Experts of a small language model.
Training: a variant of SOAP for the experts, 4897 steps.
Below are experts of layer 9 (counted from 0) of a mixture-of-experts language model. Rows are named router (the router's row for the expert), gate (a neuron's input weights, with its number), up (a neuron's input weights, with its number) and show model dimensions 0-127. Each number is 500 + 40 x the weight over its row's rms, rounded and kept within 0 to 999. Numbers have three digits each.
After each expert's rows: a language model's description of what the expert responds to. This comes from a sample of Wikipedia text that the model never trained on.

# expert 10
router:455453550458520544448478515392504501488488504494547514501444434525443477549455414488544483427546569572499488485445454529516522529491520457560493590633462554554515502519467481491508461518528470514504541496575509515460494500501510540529462497499534531511538474457488482527453497545509530501499549478534508483515446499510541509446511498486509479398430475506558462538513485432582501420525
gate0:528455452506466496477501420401519399531479496492467498521478495516552506574507475488431594454528442467549555466501454460499491494454529460532570474479482519494505509468534431518510493567459462528440569509584521450537498511447521516500486470404500500481536483436522505408483522463456507516476557511535452533483507554489538557587523525539499531478505505522517556483504586524510553454502
up0:461506489473495540593493521481547449522517478562458519535455508521521608503542522510509580410471480517516414507475526424561545541547501502577503542499495512454478525501523511480461533509536501509482591522468510466486416534473461512561564482530433441569452456411508469498436507531507500532528501481462513477509517488514469478481565516530473483496527457438454475468557451464430579533495
gate1:516541412525491554508485500482504452498412439517507512561552419434471515509478445448548512559523468497556424541439504524489496514454485435547512500445522437475499489461481504551525559575543583513484511513440517530529543476489498525505475474495558460523481490497498447489600480402424458487526516470452472590504499506575535534492530471472488502494475556528479574453540509520517545485500
up1:456493466482540540494540532477443546539435514554497580452489511473428478561471472562490519524527522496502502515477559503414505510556584506454513532507524420469436517523464489505494578444522541497525525494519522500485532521524502481428491551495498391569446531591468503532526485477472545507486535551521472489519460440551504480409428491435429454502495451493528535508468466512552520459568
It responds to: Year digits after Born: or Died: in infobox lines, plus single-letter or short word starts like f, d, JPL, ag-ric-ulture.

# expert 37
router:540570527498524560533493447520569484472481503453562490485567498493466505545534520492495533537501456505434458460488484459504454550473509465470534563520532416540455539556525509429495430536483402462524506511501513450520466569613521516503510540497456468469505514434465525534431438477458508491455441499499576528480510573461522535491477456525552562477576501548451468483530484546509545566503
gate1:517549492521477529515477536518466490501516484432512513545471548415483452498476487393490555444467487467520473491413569450531504546488431514563542465455411513540433555506498479473483549563515508550458494478541566526495511493465472521493544467482469500524463551506515555477445527451437555590513509500557468464541428572496571508499426530516510571448522473513470481530540506455475541486536
up1:482493423436519417561520479471480498466559430537504566546521436530465526456462483427494580539462507487508507515526535466600552495551545507532532387466506436514555447486552524452533538495473535498563476476446415460505520481479495569482544522499465528508505499432477419491465531457476500497547489531509461489504548547530456468488534551498534535478504520498484577555497469468461493560517
gate2:460469465481531516511450455553474556519558439484481497501580537500457606487576483527463462477434455448534521508532491463427490530512537524438489531522502546500513503515552422513428505486504500474540454503531402503556448459473537465477527542512472526454516450545519488508519550470501472532516526469498496526540534542460540530530500477566428585448495560511494393472543505499539493573430
up2:540476489482469490579520516499532503445395516439475488518481513509493526496512512458480512483540522443472509545556586495442514426511542474555475478431444570500449519537549545428514437436445496496469565527521487538488468501481517478528429403480533492549489497536525580470507521495453451511471446535503595512444509442571467488505506501512503501515498545504550502415562514550480542464562
It responds to: Noun stems and word pieces after articles in prose, such as part of, University, years, operation, program, al.

# expert 19
router:487548509475478493410559520450482489445527547484501500498444485546597535509459462468507548570445488514482480479550515473477536530512445478515535447462443550531432521520475473617558534483535535502425575460498563519470550505518487524505434565529464463525443426429468537441535510516515517503493528505532438551531495566527469477482468522436575501525531510471506449485528502511422460502520
gate0:468504542495592480494527526469560492445469417507501458512378460502447487511484569461465508445497520523484475568460510521481507539515546507532615473469447466503524524463505553512515497436474393517488586478500514552517501485524493529493544527484520571462476513566470482479516461534474492541511506442545474477496497515522535486468495496538500571557529450406435484472558513529473457564424
up0:520508521518518536526506450468558551487439476477528498568545453523479503491540454515547504427548401510514480547461495497495456474517464406415441503493500494521468469508538447481501521527436476554527532478514573519476556505512494510508468481547523416475485498525485454507466494562553510412506514571528591567547489450558492439506469546520533402582548436505527514483483493508473506444457
gate1:498516516456553517534527462465552484474459568451455461496473533448449483490478505392515491561480466468533439498525535463621444422568515451581534488433540506487518504521515510441466483462588507499497458541543517496466500503529505537479499475447474510497578501493574524503457548592492483528505530484448516511522431522516591507444533492485449537494466533494549527481477450502486587472508
up1:461578483463447504494608498539487408525511544468426489542500436450539479457511545496543458495477502531492494501544579508523482537440464487590522483541484468523468604518511431542515418522513491490487527539500516514441474539524510468451520456571502542483520515458488473506470482475493475453442445518564449469464489464556513490470472460556523575495569431537556532448526487454533473523524
It responds to: Vowel-heavy word pieces inside foreign names and words, such as -ić, -ini, -ari, plus the i in Biography headings and sports terms.

# expert 17
router:476558475466457513441470532428572541461476508476529478571480453512491468490553472532548474494522602515480563440471489530473491561529446530491493531470450515566459452543474447495540496497518469455539559485539550494529452513585513484504463483473484446481534513474488436537479486487586486564480512516455518522524541490452540427559401469496495477466428462500448558471527433537577528515467
gate1:505487506441500533448474501508480524508421488420540523550522518571467570524572496468474500503467483518508522475475477477514548546451548538485543450450495560522512570562593479556489533421388442451486537511480505516490481498465535474538414461506518453564475448543561494469520544462466500511480525461395497545559504487476565448550536492504492523488460548520507543422506495484486465513457
up1:487514532473512424566479564573538534520446507548496527445443475464448472424494502569415464558557502515485457513501521499626485517492475405543449464598582496528530512526450492580424469472480473457552499410495489493500477503503551522504471514502467512537531555468541517449498490464532449502453483495520481453546486548533495469539501477497489466470479544456512483498549549492519552503465
gate2:523436452462501469560466557462530423443424532509514515454502447548451566493471556500520481573600498490497488470468540454565552493555496419574510457435461505503472487544468529530457518429547521496505552521539492476452541458466489573562509497453474476548514475513485492487548466421498454491492503558509453562534518424533501504544531500511431544524505492456518510482563465511554458465483
up2:469529503470607502483493496566545522504563464533543510516488480490507526445489464519464555458526425473507462437512468457443457474465463476470535535531525546500531485544570525496552594474507411545405484545452444515538484473478493542584541435501469487513497491499547494552436469552505563565559466495420485504536464516502480486463463480565482560494497437506519509488490513538559441532445
It responds to: Word-initial and middle pieces of non-English names, often Japanese, South Asian or Arabic, such as K, Sh, Sa, as, ai.

# expert 18
router:492412518569503494562522446479502467446502447552501497505543434515511454523453510440555503550546516510525512487498590495527575451571464513514597521435508516476522465527506529505448464531492459440492491512553523462444457505469459549535509459507531530523504473509421494477534519593482480567556444538433427502501434536538463555447541516481493546498460537428462453540540497468524503491461
gate0:488437471485567484525507468498503507496476547486470511509528539455423473487525572541482389448518435509458499521469541540523521412404562447530495499489517571513485461442553486576446552544477494498499543456412477449537458479450488517482537418488520546460576571502518463493556548509533571479500558504459527459506458464537449500541509506516474523500497492517500515518494425548563468522490
up0:483511494559516428483436450557439470517513505565488457504574480531477495552439531445527502561457478509541536553490504442575554516526433498438462482513538469472533481505619441524498583495503494431536504519436519521478490516502480489595559512531502487497492534508463478522514498486449494509497438482419462470436524497456494488454511575581503517603510517496531512530434452465510516475525
gate1:411539518463509428480477496487515512535557489525499485447557503550588498481501520539490582539428487463475416503503510478504473508538403498488530520493489520451565491470531501452526532559466545500496482566450468409491482457489444462443518506467508490485518587515487419557497529569524532456542398485464502579485522435518434504514498488528539494530457459524570556511523528531474520547507
up1:508584420539481476475560498488520447433475540471530532512505470525524519528432461449423485532534429527525548536578513503489541431524477594559496499524562564456442524567467497479466463486493449482426460502530571486543437553502504576487505440444461504494425446504466529498484489476547454539527531522428537513506522474561537547506477493507571483483454480534511486493482525536523542519451
It responds to: Short opening pieces of scientific or technical words, such as rel, fl, ref, P-se-udo, cm, in biology and physics prose.

# expert 22
router:561564506459440533505516486452479493520435500481446494446485545461553546479558454494486502588584474476456518458527506510451437480499604542501534481506465449468473544442463531483522524483484456514468507499427550534529510548556477496470458524438474484531479469454517483563423471436501520445481423509506573550531508496456503542487493485559455455555588455543478499463532475527422477462484
gate1:498581522454469465485500511443472459478542473458448488509424500444539566506496555507524434481539533573492485478501453550524510462496526514505573492417549508510490537521523540550482508480535520495500425538473454511581483558507518424492535522506466527394544504425516451599508474492482435536532500492501494490458518507527501440441493407500556500460573501448488570535494465526436516445493
up1:502459500503446487524450466547493475468420519495474487588528552495543560482544543596532460493534521487530562551510521515536557561594506473518463496461367447520520583467486473482493494501462465502560461473429543491579474496468519466532527492532490438529541421486500547474516499498494585509569449465455429502511465481483523468516552453452514505498484475523482470545474555502453475493518
gate2:548530491491535484502453507534460474562394425506497532464542445483462551517535475446503446530526487523526500537508522549496512499596527574467449397527549497557482506452425455489484475461462497496530498494521382528475508438483534453523556481465559554516526467462515471526561469497531513496496546492495486477565526492416508486458469424426507559475461482492495493542452547476464569504536
up2:456507469503529576496500510447546445449449496500515569510500511544473523457573515535448476465494467448527500467454521496521474527517486541546459520491592525500516471500503456478490494522511473517592506474526520461439539512499444534531520579484497476511511538513469583578504481509509539497482564538461580559492418482470474502495471486452426531371460423455541485488471550582498556517564
It responds to: Words inside names of institutions, awards and works after of or in, such as World, University, Television, Party, United.

# expert 2
router:552540523520480462542499482489489520557482559476446531474542541472533586464548556481481472510487468445510485506503495458515509503558474546475396412521514467450455516473476525473509511499464638509514490461475525460417498548365586467463478499501553502551509503443538482539494467461479515450447511525524476482511439555514431454458570466506500514505546469485494491488519522556436513494478
gate1:510500472451514564550435419519466512512511513556528439561483536505480492560447489519484520494548572582521481494447528530481456486467576486539511500513525520426479576430440470515460460512586461446465514492491485516541554440468512475487564522539454502460586523507495495446489523519488501542559437431534425466515551511472549552515447461452521435505529499542458489482479568464486551457488
up1:515444521535521408515466535503486430484469491486543558485388558517538530559479448510563489496470494533475381537486439558471434542497539467451497486490444513469496488528467515566531529523491474503477528554544533468446515471500475506497496564481529497425532433449538462431513476478531569504580549484518517562521501520514537499506470521553471477531417471556490567495444452534561483510506
gate2:521516600402463528432449493469558523536466498529510510511532458469540513452485476532502524556571514553461522500514518490484478533515504564503510526553487451544491444514401454427424481486597487527498449560427541497473522448557463493548507503463496551508492429495464554545436523449495520507511452512525549501451518450457578459534438544509452482536508508565491477531473467443507512476520
up2:509549479453530499480440455514504426580573544511492501586523452499465439497433497449492500458443512450486516481437549512496549487518490483561560541526551490508499387487529556585543531538577492570475525525505463467459493502531511519528506455498449554549486605507491472486492462432487540543465504520476440500454491495451493507479453473505506595493530500452491603482512475503483463479484
It responds to: Punctuation and separators in tables and lists, such as pipes, semicolons and dashes, plus connectives like to, by, into, until.

# expert 32
router:414454460458507503518528510518474465524501471510450440499484469523538447469609465497583529468452499466594540433493472478491567502528535522518526446520514544507517516498423479531528448520515506566459502489516553511438446519488434444466563487474462542500502521574545562516493503587479449519485449490490514498552500464442446538482558525525473494475415490474491522476492490598541495461584
gate1:506521527429558515456521520470508494442505514439490511567449519534501508496488429519484486491471480504460470524519549461505500527453495530499460495452483496427441462507496499475511531495489423478480552500485484562527507493554561465486450492528507402521403448505532525476520453504507465505448516535503546610537534487528518488410549544476588503417505547504469534587407559507511509585563
up1:505466582533493448482495522519474529387510498489468515460512525461427568436479479537449495507518488513457531476538523552487487491428421520631478451532502453492549488483499531482564470513517506535517443548461492463539426443524421510466493469572520451549461528554467442487474495471514451489530509491556528527528509530566478475509496441567521512522532528562532541444434476504547519437519
gate2:469475426543475544494447498418473481544515448554470498482476530449417455512522494454534509535485586456513491475499538450525560484427480479480452490450550509545491538510554486475592532530450513522525535505479485496577506487468490568474498616459487497550572508463537520475539457468495463481521589478458459588526499425517438498445497471543548456479465518533518486454505495553504497509567
up2:516528487487564507527525431515479397515541455520423439439508562568508525539503467506534484528526544542490462537422463521533484433515511543512457538542408495492492488564466526499560505486456527455452522497478488502515482412515512486464467557516509449522409483512479523544464473488528500493511559530605523560466554427476435470575526471506490519535439486500478536572471531544465465544496
It responds to: Opening parentheses in tennis draw lists, dots inside web addresses, and word-initial pieces in species and genus lists, such as dis, El, La.

# expert 11
router:535457432562478478506565464509491515511542486572488420493476582567506561478505487556498457503522497515526501495529457518453546490531508427481396491477506443485513473480509543474518524548419543514537450488496478474478553496421549473485445520527539470453536489511533467535523507477443486552540546493533491593542449544571475386526517577501565443516469514463479509482483551560449517509518
gate1:458464595503520446500495548534476450493550460450574539555425547476452497467526569507518445487508477430541553554510503448521526523476475532512495442532559555491512478477463504512530500603492523538465457540455449450474517504545508476562519483477515524462461510503417534557447514396485485494513533540457526468499454481504565474466536433555472469471442514515466554569471511505497476486585
up1:503481512536477525418475537489514506484493484471485553465441457489491503464517516497533420481452536573501564529543546468478485543433436546492489577457438418490544500569548546466512476451497474515515577419560573562562482465493487428507521460457439450512502566526516531493583502498520527545521478499439445503536472540500502492495509435437467542443475470569512556506533510466526465496549
gate2:481521464527539491507507537559585527518505502447500442505505541456423515557475479535509463495575438435495483534469495510538515429518492472500525509477483545499473537452492459546497504469513465499529573472493504530526485559536512575537541480510506556412566405443475420536579504385524495549563545502478435489510492494503514512499544439515493440496497476532463456512426570485519577467513
up2:519508442503420551499500440546475530523503471526479516445523448559486470441565530504584473499530447521570477505561538463453463504523539514571491551459416462517467529551576469490523543528510516496453464506447547517503517410544510501509437484480449498466549457531464493471489514589447493558607494483520523491444501518499446526471479504504552486498472492444459492416520488514441531551574
It responds to: Sentence-final periods and quote-periods, often followed by He or She in biographies, plus function words like would, they, has.

# expert 33
router:433520478407419524438480485500480517496509448530457511531489500506501415503536487500483515474527473522434534513503515551499406519517463468482494444503509535605577516445507467499543531492552475536544486473435504513449541473541507523505495535564457454481545588448517501466536523598473474467464516504491477480496497525504509602599492589492502493501523493560502538458450556514482527450574
gate0:471498522460524597439510492512463562415521503510543501466529521484462461523445412540475530518537495527488551518507457595509536479501501555527535481527516517428550553521514550506479518499465448498542498424517503554506447502584541547559460427526497567487503472430449517408504486503454444506554409474457537494448535488494523517434476581505489492525512531492505473518489516418517464538545
up0:525447449537554542489460559466572429573482497483488463460482528457483553533488438467508544535570508536475510467524496491527478465520514461508458520430405463497429425412536488482474511440529512527466520565555424463487467525487526520514411501528533533544500560521493540587518455488529549552447484538411516485483510556472486472465522508492525515525517522492484492466595451509536523472449
gate1:451514456421489479479571478523444530599488507418441581550464539468485417518529474489451448440519522511560473575482526469512488527482536527530493519474505475522474502439469455472549497400482523488480523475434551491543568481543466484531432483511527519476503480529529485570541495484451535505468479562476445466505446514516488429521621580507565465501488501534515556507476500490501527486488
up1:517520462529481474577446532544485432544461512543548532527531594492412468470455462526538512545501475543555550430510496470591517459518525487523513577497436519476560435417559541526530551494454493491428479456478531494573471468503412519537523430502497506516486550471531436484522537509453513520525437558448524480496452524508488461440473473503472550529471444472514447514545502514537502541506
It responds to: Capital letters, digits and short codes in lists, such as goal minutes like 73', camera specs, and country names in parentheses.

# expert 6
router:404491487486518475439504507475481494440484548477554539544451545515563508508545415521527496532490567520574583469448487486540535492572435514498435528509541565568498442486488478568543447458558446577449549480528528525561445437519496541481486514484435492465482481525507575482549527532516513520524477496510501535489535484465495424474445491498517469489423436526478545527525452489579501511491
gate1:471594517501454509488449532517452497522504507544470577613521458448442441597511514495509515526479503561522572503502547438458436421471474494503478496484555492502439459475515510613498512558473525533522485566480572546489489451489459423469537508563494564476506508471517503475483504528458514501477481539440532520425477535493438502505521529452479486543539457472568461468508485504486424467529
up1:532490473473466438443532518480523537485520560488459395479491536463568473422434479578532518491471522468500504548519473508584552504527518496511465490477445459524445496482537502418552536509491562552481454491438508566512508502483500564534587502566463498554436514466521463504520510489436432528474457501492470520418503484532547525472447565501458487479529473589485558507466485533553574535508
gate2:472485435460491475462479526432475456556499485487455445555481503476574544491422485504516497520547511455497557458546501520467471479438497523504560513472541555411595496472516399457513491501544507523480473547464498550549588471510490466443522496518534586452476452459510456514474508438576487531496548515530528432514527564510480411564527525573486493476556544516538509522520507508451480512451
up2:486459430431464548463543501501511495477519452442473486504521480560507484516483528603433507485468504609480494477537590512546467530473484489473556525491433520455449536503552451498556531491485614404495518542533540418490516580474491451522494529466509507527463521432500406548501465472450472512467491517461510517516478574530548486458533541513526485451514570487486537488515494505452542461501
It responds to: Word pieces inside non-English proper names and foreign words, like San, Gu, Rajsh-ah-i, Pader-born, Qu-ito.

# expert 8
router:487446468501529530450565481468486445438515496484509510510545492501515511540533496443539533504444557498486599464519517497525490505535409503485497558562481537468475423468530480511536493472575508489506487527532470532607460513513502541485469510457481507423497543457477476458485460457520544469491471551469542503543568479542529383495521497496515532499475445535496490477543403587601493550425
gate1:459534502429473503488547460496493424538570527565533422403489410470476510463483486538492484537515575512579486499519502443524380466514482509521468548507497513506425485503480534566558478513536553486457550558565518470525481493506500491483501494511495567524539492505472561516485534501497477470556598541495504516480531499440545488449531525433536460567473446500497451467458512433458457548480
up1:519488472464519528479539481463533514481519601451488461472521500429508455385448471525493524504468511448506543512563496489529520595512552502540533513477479548502495427491452581439431463541494513492569516436497497477515496547571505516534538476440552482400543538522489500492509493530557476450561499477470506531523469526462451499521526449485411530479506467518518471520534542485559554515389
gate2:534481533470440512464470533519439520510504466544570447518557498487467490497492520497499454540573494479438526508413440509505572430455463489484490504539536420493562516536516454483493504416482531474483565474557548524500512557515498571482517530459561503477528495478499517555508508504542409471509490543521495461497484513459574548485425504536468522462600456380448519503523520472452453519436
up2:476533498515469523526476435543497510556469513481506464562464567491486490572458451504483566498555481490444495420592548510475563568507435517507516479444516473583578531482483520539541466512462477449492464466493496475466517599502496522575525462530492460471517490514581486499440422543476529487474448511543511485463493537543506526523448470547456524458500609509449486415503449465498450472510
It responds to: Word-internal pieces of names and rare words after a capital onset, such as Mar-isa, Kent-uck-y, te-ac-hes; also age in Born lines.

# expert 39
router:468459430501517505450530509507490516495513507499526439485455537503539444471478449489509454525510613517534543514501484516558514510460384522535482499496521473524494436533518462532521451519477479497507509473529456513585420484519465531503473558440466455448531548541556467482529483432544549475511549505511522529506581433491481513495456554482485410475443450498534602566550481491595443513477
gate1:496480439466436493454502528570416425493571501500490535523481503474487475485473469600484507493496486559474544525506454498482487558452525517567442529462538431461506494488428496556544512490546528437492551471471471477522503497505466574521514487461484491502465560534559502563516543447540454472573560510493444512426514556525508466587514480553520446477531449517515498558545458537419560458468
up1:522528497420580525458527436441496511517537510511473549460494472475438532576495545487522521436584443525520480575461438497455495558453487509499531506490505554508478571493544484574490531468504507451552528472439495589474507444501490455415516526441470525434488457469536564520550544539520478491546475450502505511486513433441537481484512580461505511596525438476476537509469500437507524481522
gate2:488511505491551486467466434446491491476521468467474517429538509534446543502451504562472453497548494478574472369466562534479532506553530523527461516458521557440525504512565567563496500450483523477432458445518497398503530441463491535485551451486496475467537480491571463468466543512526544508573527476504580551524549498522494525425485541534468512452514495549564471457516563496482471454479
up2:484482483458458382471411545554503447514565509432460500496522505490559615451507507530514539539534505530497479464515417542516511511484466466546521502461545515486511504525544528552517522478526456537505483602451502506449506411556456496478543473533509567520466501509518560525533598478503457538448440543499472535505491445492525497468500457433510497525514434532570438451456489513520481464479
It responds to: Initial consonant letters or clusters beginning proper names of places and people in tables and lists, such as K, Sh, St, Th.

# expert 23
router:563436454523508462488461493494539472408532520494505412483524446533425577466480599507496446599499487556607553534561460443495617520530538524486435540516512442466479507505447516495475474489461531445524526503545443549525539471478593434477482499472529472536511515536470558530498522469483510459515468470469492488471489510562479551515540490479483490480475520474489502539511500505477440536520
gate0:508511534529477507499524478470500550506517500539498507415450526453520513527473541538541513552440426496498545440473419503540446426467508522452517488438478510578523490483551479494534407455480447550476538467504499455554515413526578534496514437523486393435534435577489482497511565459531502499514470553571474462479492511477508486532463531528566427510504515503524566495550538484519529480436
up0:491469481565497492516501514395504532465453505428616528455485539531495535419472534539501413522571491539444576500534554465527527474460478514511505562500534488501532512501463583474437527501550448547430543487469441474488548525513481546537519556406503544510460463473529545470479498424453474496490444511465517502411486495560569519519507440528528512457484527506458532546525500515502508525488
gate1:429469493488515465487526474498529565514481497415509518522442481535544557501458457542478492450518552468525480559513508513537519552518550507538515479502510476502462543550531510521476481572502519500567563540502407476474530448514484554535399531458545386465540458544475495545509584472540508539536450490516472473510427524500527441520424443506442469489439430505473540441562508446503512548476
up1:474528516480523565465547490535550396471490532441484506431494538524486529516487503454506478488477519465484532467570506516515500542569501526523483527513444459536459499535467515492540438472549443430569507477432490513441485470407517485582503593517456448429491536430489499488494507435441440516487550518541458488480545522507511534500521486601486501576473531538548537485574568488493493514434
It responds to: Forms of be (was, is, were, been) after subjects, and the first byte of Bengali or Kannada script in parentheses.

# expert 12
router:491461509479509505414529530459566564449519543492462473489483471451514583448488473470476573536458468436473588471513520470465480511506475457517513480480497574488494519472491478561488533524574521582464531433505575499465546557500459506445494514575445514475487501457486532518520488535511558587437536487498518535516450538415527432559454484487463487509589476498504473477501500560443448518434
gate1:493506479450452482484485480498481466555452511460455547499463528484498510507533509530458409505444570559490511512465528503541520498537449539517481469483514574525499476559547491514481509487460488471552570513537541483500442464532561454469454448551534453569495461533536483511491581500487481512449449474415417561517504567532534494494431500420465510463461531533551624446476484551562542513447
up1:520476513484498514470496522529539436447519481530507511476548494505443533518478484483408443456455595548551501509478537514566528480485507502522575512460450498456434517531478530492459491493463554422550534587521474532480472558528545456489524433539514529522570499575472509529499520527594422503487542568524503541492490510463398503465501458409519476452436551530479493477508516480531430551528
gate2:431481520538432460495530527468478517473505464449513522479448545470473499592519563529521446517479524507545538439499514464574521485519375537540489518521544516504540483439489635532548482485478447543459547498565502432496443445475517494504447440559517482554542465534471510480578471461469427550502482461522480537498513488531543457509499521435498491499483411484508516472464498520543474540449
up2:449444458540480570499521499462563507523515505509522473507557390558468488492442530465467487473547512496488515521492587469527473520436457457501553571545596468517531436519504494501411493451446512458473476480607436435556493516493499500436545463443532494459563544481467523491528499489517507455550525483482539510482507512524445531530497520468548539417514539457535468515451487451574475552499
It responds to: Common first names, cities and word endings, plus commas and months in dates, as in John, London, January 10, 1899, native of.

# expert 21
router:433516501500477586540499482540484561568560486499505561512409482505490515463573523517465509474553477497495483492502567558451489509484512392480603457493547524502431521513525468505495528567519537454561470556463474437490434422532441485481527509487423547481464591449503465521501511537505440477480446439497521511464511475430492537544511553497527463494486543518547495464515552526511478441472
gate0:488451528531526525520499471486486496496496504544518421519426481466369519459541482564506496478533510485548491462466476439514484461511507480558516448512501544468446612508517494489452495532496503454544491477490571482523515565566487494461486500515549476558504547493556474499513459559578386497554501436513404491505469496520451486526540451587559489488490527492491442490500487534516579472426
up0:471492469447564511473533500428552537493422493534519507588441503507449528507514571503502512487398452532422495554464567540519529580499461486519453514542522445523556510464559460512506507472422475448491492485531518494539494452462521574468519634490494444534482510500488509547513497549445491495470526536562459475463521501491476516485546428449542540463463518508470536546455488560456471489548
gate1:520570575492509501463437482519466554484536477478527467502508429483454527458498477445531568560551552424481495405575505505552511482519548502481542424484460488456559526526487516446529561495507445458477500479490471474504468522435472575553505494502536557526457525500549502572511507465467445466507394444536508572546554461498447515463510526466506471554520492524482538543461540432522473546455
up1:477486489440467467477506619536602493476551496504556501511542470470459501515510550478540476431500514482516467563529525474522511520445451546502474493526604500447543491551482510505451485502505473483525576535519494457429426477489506505495504522534484520504464459494538455528514480532539513500502520455484520546473533374474518547451597485425397480540441548532526559565512500447492484489530
It responds to: Line breaks, pronouns starting sentences, number words and digit pieces in times and records, such as I, He, four, 13.

# expert 4
router:499541551485420491512515552515484582541443438518539546471532542448511474463519497520511555532527548528488394478544498554532479469521515563448513470588409434489465536474423471505476550541471526433458499506438460456532451511541490475518496434526500573535515452549580523499464517496546493468481484493514481463513617444470464498538480497538473447565499502484486467529490522490486528438507
gate1:473478507551545475466511440447453462487521476531555556497523532485483486504521505480451510452472517519550494431482486490452509445487534501550484498426550475441518438436531527512477496465542494495451464428531547578541436496545496414433549493488542528498477509486511527499459513465593552482470498517449492509632532509444559597583524491428532517503462482580519457533476535482504495519500
up1:545522484487501509534470498475485505528479454508431419551503517499554463524494504564532448508509391486471483514412565496477538464485650478449579472462437555494474446452445459511514533510457483506540440529450557484539443551454510520521472464466548516483539479490433475553456523509550494607491500484460493539481489462527528499490549544491525513529510515474493436507536578530517485538515
gate2:487573522548516558550486445470438522511479461498479596484536499399526461518531505509495415529550531457471487496513526493542578455506500509485501526525500541501521502468508451486473500499508475542530541532576551503530500441433503556407484536411513523430433481417504506503494455461541434520569517522520583557510444499417549471558475473517487497510482529482456416465529510515527502535500
up2:474497594479515494531476531455537529499527521503501563482528446546498511512477504506477509518536526512474437459604445469516573595498500452467507490500406463401581525436546473499446511492456583531495520515443536508437433525476499489453485518527544459453520478465488546493455454581498532546488506455516532517503517526584520564474537465462462529480442477490453472457483512438487439493558
It responds to: Bullet dashes and field tokens in film, album and TV infoboxes and track lists, such as Running time, Producer, film, album, song.

# expert 24
router:509555591479498507453592500449532537474458517485559508455464481511506474513385452507516463403515450478453446525501476485489440528452538518440543545556532475548510496534500526488496541517457450522458511435408461577534551501578440505500496525531563500468473478440528466512471457481436543483521497499500517458477524499524515518531470534566495482541563569529472604482504466487515501457489
gate1:553490500547441412494486589519583494555454504481489504500556474522466514545449476553541580514430479609521505479466494479489516527501456461510516496461529523497477522465525464422524478460516599498512507449492563434416482534505512533421552540510502542479502523465505459426539482465416512458498505514564475500483454518465522544540522479472532472440462569552507573519497495455511465467529
up1:498546481418483566487451503417547484544418537496482562488472484567511482516526472486552469508480447522439422587539526445505480529454514550557460582512494539469513495541544503483503444517495420524517480462473532527516551540540535504544487521536445438526505515433501524574578542422444518514506519541483482486431438525556498566475440509461502504465503501491510490467517522484447472531580
gate2:465523505521557438525534468476491438483435539433508494522496525478463541550505549492514511468498431446569452531591441516497545482521476498476435461580495447484468525539499495503485449522476444534518522518522500497472472546542451510497503507596527451558488473514551486436465558439454538467558525393560502527583586490538465459497507507516497485600539479538457507443512515520444481501486
up2:529522551493502636527431459457494553541524466388478453497518443501442525489526474452498478493509554535479493532460524549472483490499523525426516532481507507496398511552520574525551462513492502500533520537484488500509437471475572480512527535486461512507524565506444578546500453464512487448488464538475497541446540561524433546437464464449478465456529536516533522470441479544508438557560
It responds to: Nouns for organisations, places and sports roles such as League, Party, National, School, Division, plus infobox fields like Head coach and Pitcher.

# expert 5
router:541494521515515454489532500529554561508533540494541576533479488533457482495454452474522511440528411409431500463510533533492475476432579521501523461524503485450450541513487568508553624493520467485463514455433532479503541398558450524461487575552516541447549469498459479479449421478522490493469480526550439514462490488495504438489566503496534507551502515487536555494465481574493486470526
gate1:489472594491528480478510413506492548479495523483460519478440511477493513541534583510504510519509439478463507574518427490530538549522468490552493572530496561435485513516513536485501551482479513538476507480446472441547525508500529493509415494545478524423485434569465543484447371538467470493499490500580491508482484501594512459523508518460562512484505526556613493488405479494516497458477
up1:494500457570460457551449456508567453552483507490498505499438534478472575505526465483511589464546483517558517523455457483499578454471515456458520511500450526484455522527538455487478469542490521468509486530492521476424463490510448437522535472533482493456544547549490421447558547480497532625511416507548496469522497449529422494499509413534483578515493570531553525553475474502501524522443
gate2:453514542515531507513523558533525524555504511528416528451432523463545481419532503539442467398509477461463477555576535566446554499491448510465473454491542525494378492509512436472486499455490520493566508501474441532438517528534524498486548472426517454522521471487478501475520500490528500483522581531466505543500555520547458498522549387534507481544505501459529526478482536539463496480605
up2:517456512483418460546457467467508486537538480529410504525463477443506528527535483514528485530451499493555469462503558506601591488481513511466463490450541409525526533533482519503476515588473532555491532449482497437504509461469521478474406459529494534558444475483523593469540485603493434442453500454518500484495550512486482447496466468570597501495499494519560537491481543553478500514505
It responds to: Words and numbers in sports articles and results tables, such as season, final, won, Cup, on aggregate, and times like am.

# expert 26
router:554549446465483606515464429459476467543437526407510515468569535512476459545592520502479555582596461432533479569514508530526494552553518454470497558526466501545496537428534481514470520468537433487505516531489483549500476480509465540524478553540439529427490437445566503512464505428463540475515469521519533479534491500464567482517519531503471500508529473492473461486572451498504514534473
gate1:454461540522500420495470512471407560519528549503493531479457531517460496495497481430474453515547437485486534482464560558564550542568479481495505501496589448480572517421518510527455558495458491422575539504473492483437502538471453534534467512528539420456460497468545629513537481429494576538509521458536478554536485508525503480493478519466493503580470503479504472495480513545492445490482
up1:523465506476520479498420459456473522500452523489494559485493442460518479456531458535507542454495534512425511452396502477460455515540537501504495577516421433569502516535479510468501490516446491484443522496528496513436562517484510539564513541541512458498502448583571451494511526565558563472459526525533458530507484560507484575439507505454440519468566393506550514521430495467521514444541
gate2:537515468511518412502460610503560538544533477545503501524558521529493498552545478526460536442486462432488480482483527499468486539527483489498553460443437409544425493496569469500494558477404514471578511500465535536528503500496485519498525508518427550546452527513507506533546488585465487431481409512444457538444414474491462524492472503561525505512484463505475510584507471479530563531508
up2:475505553492426487477458487418531531512527534487500475506491537570561504533504547457540604528419551436503499497463515557486478538429462549550496480538416468491452480432536510499532540495417535503508472532535521471482451538491491524531505529470563409507460546442482495536502473507564457513484483506509428551498480518553531549496556482493517487545427466522528454451581498407460510470527
It responds to: Opening pieces of titles in discographies and track lists, like R-un, Off and opening quote marks, plus word starts like Ad, gen, disc.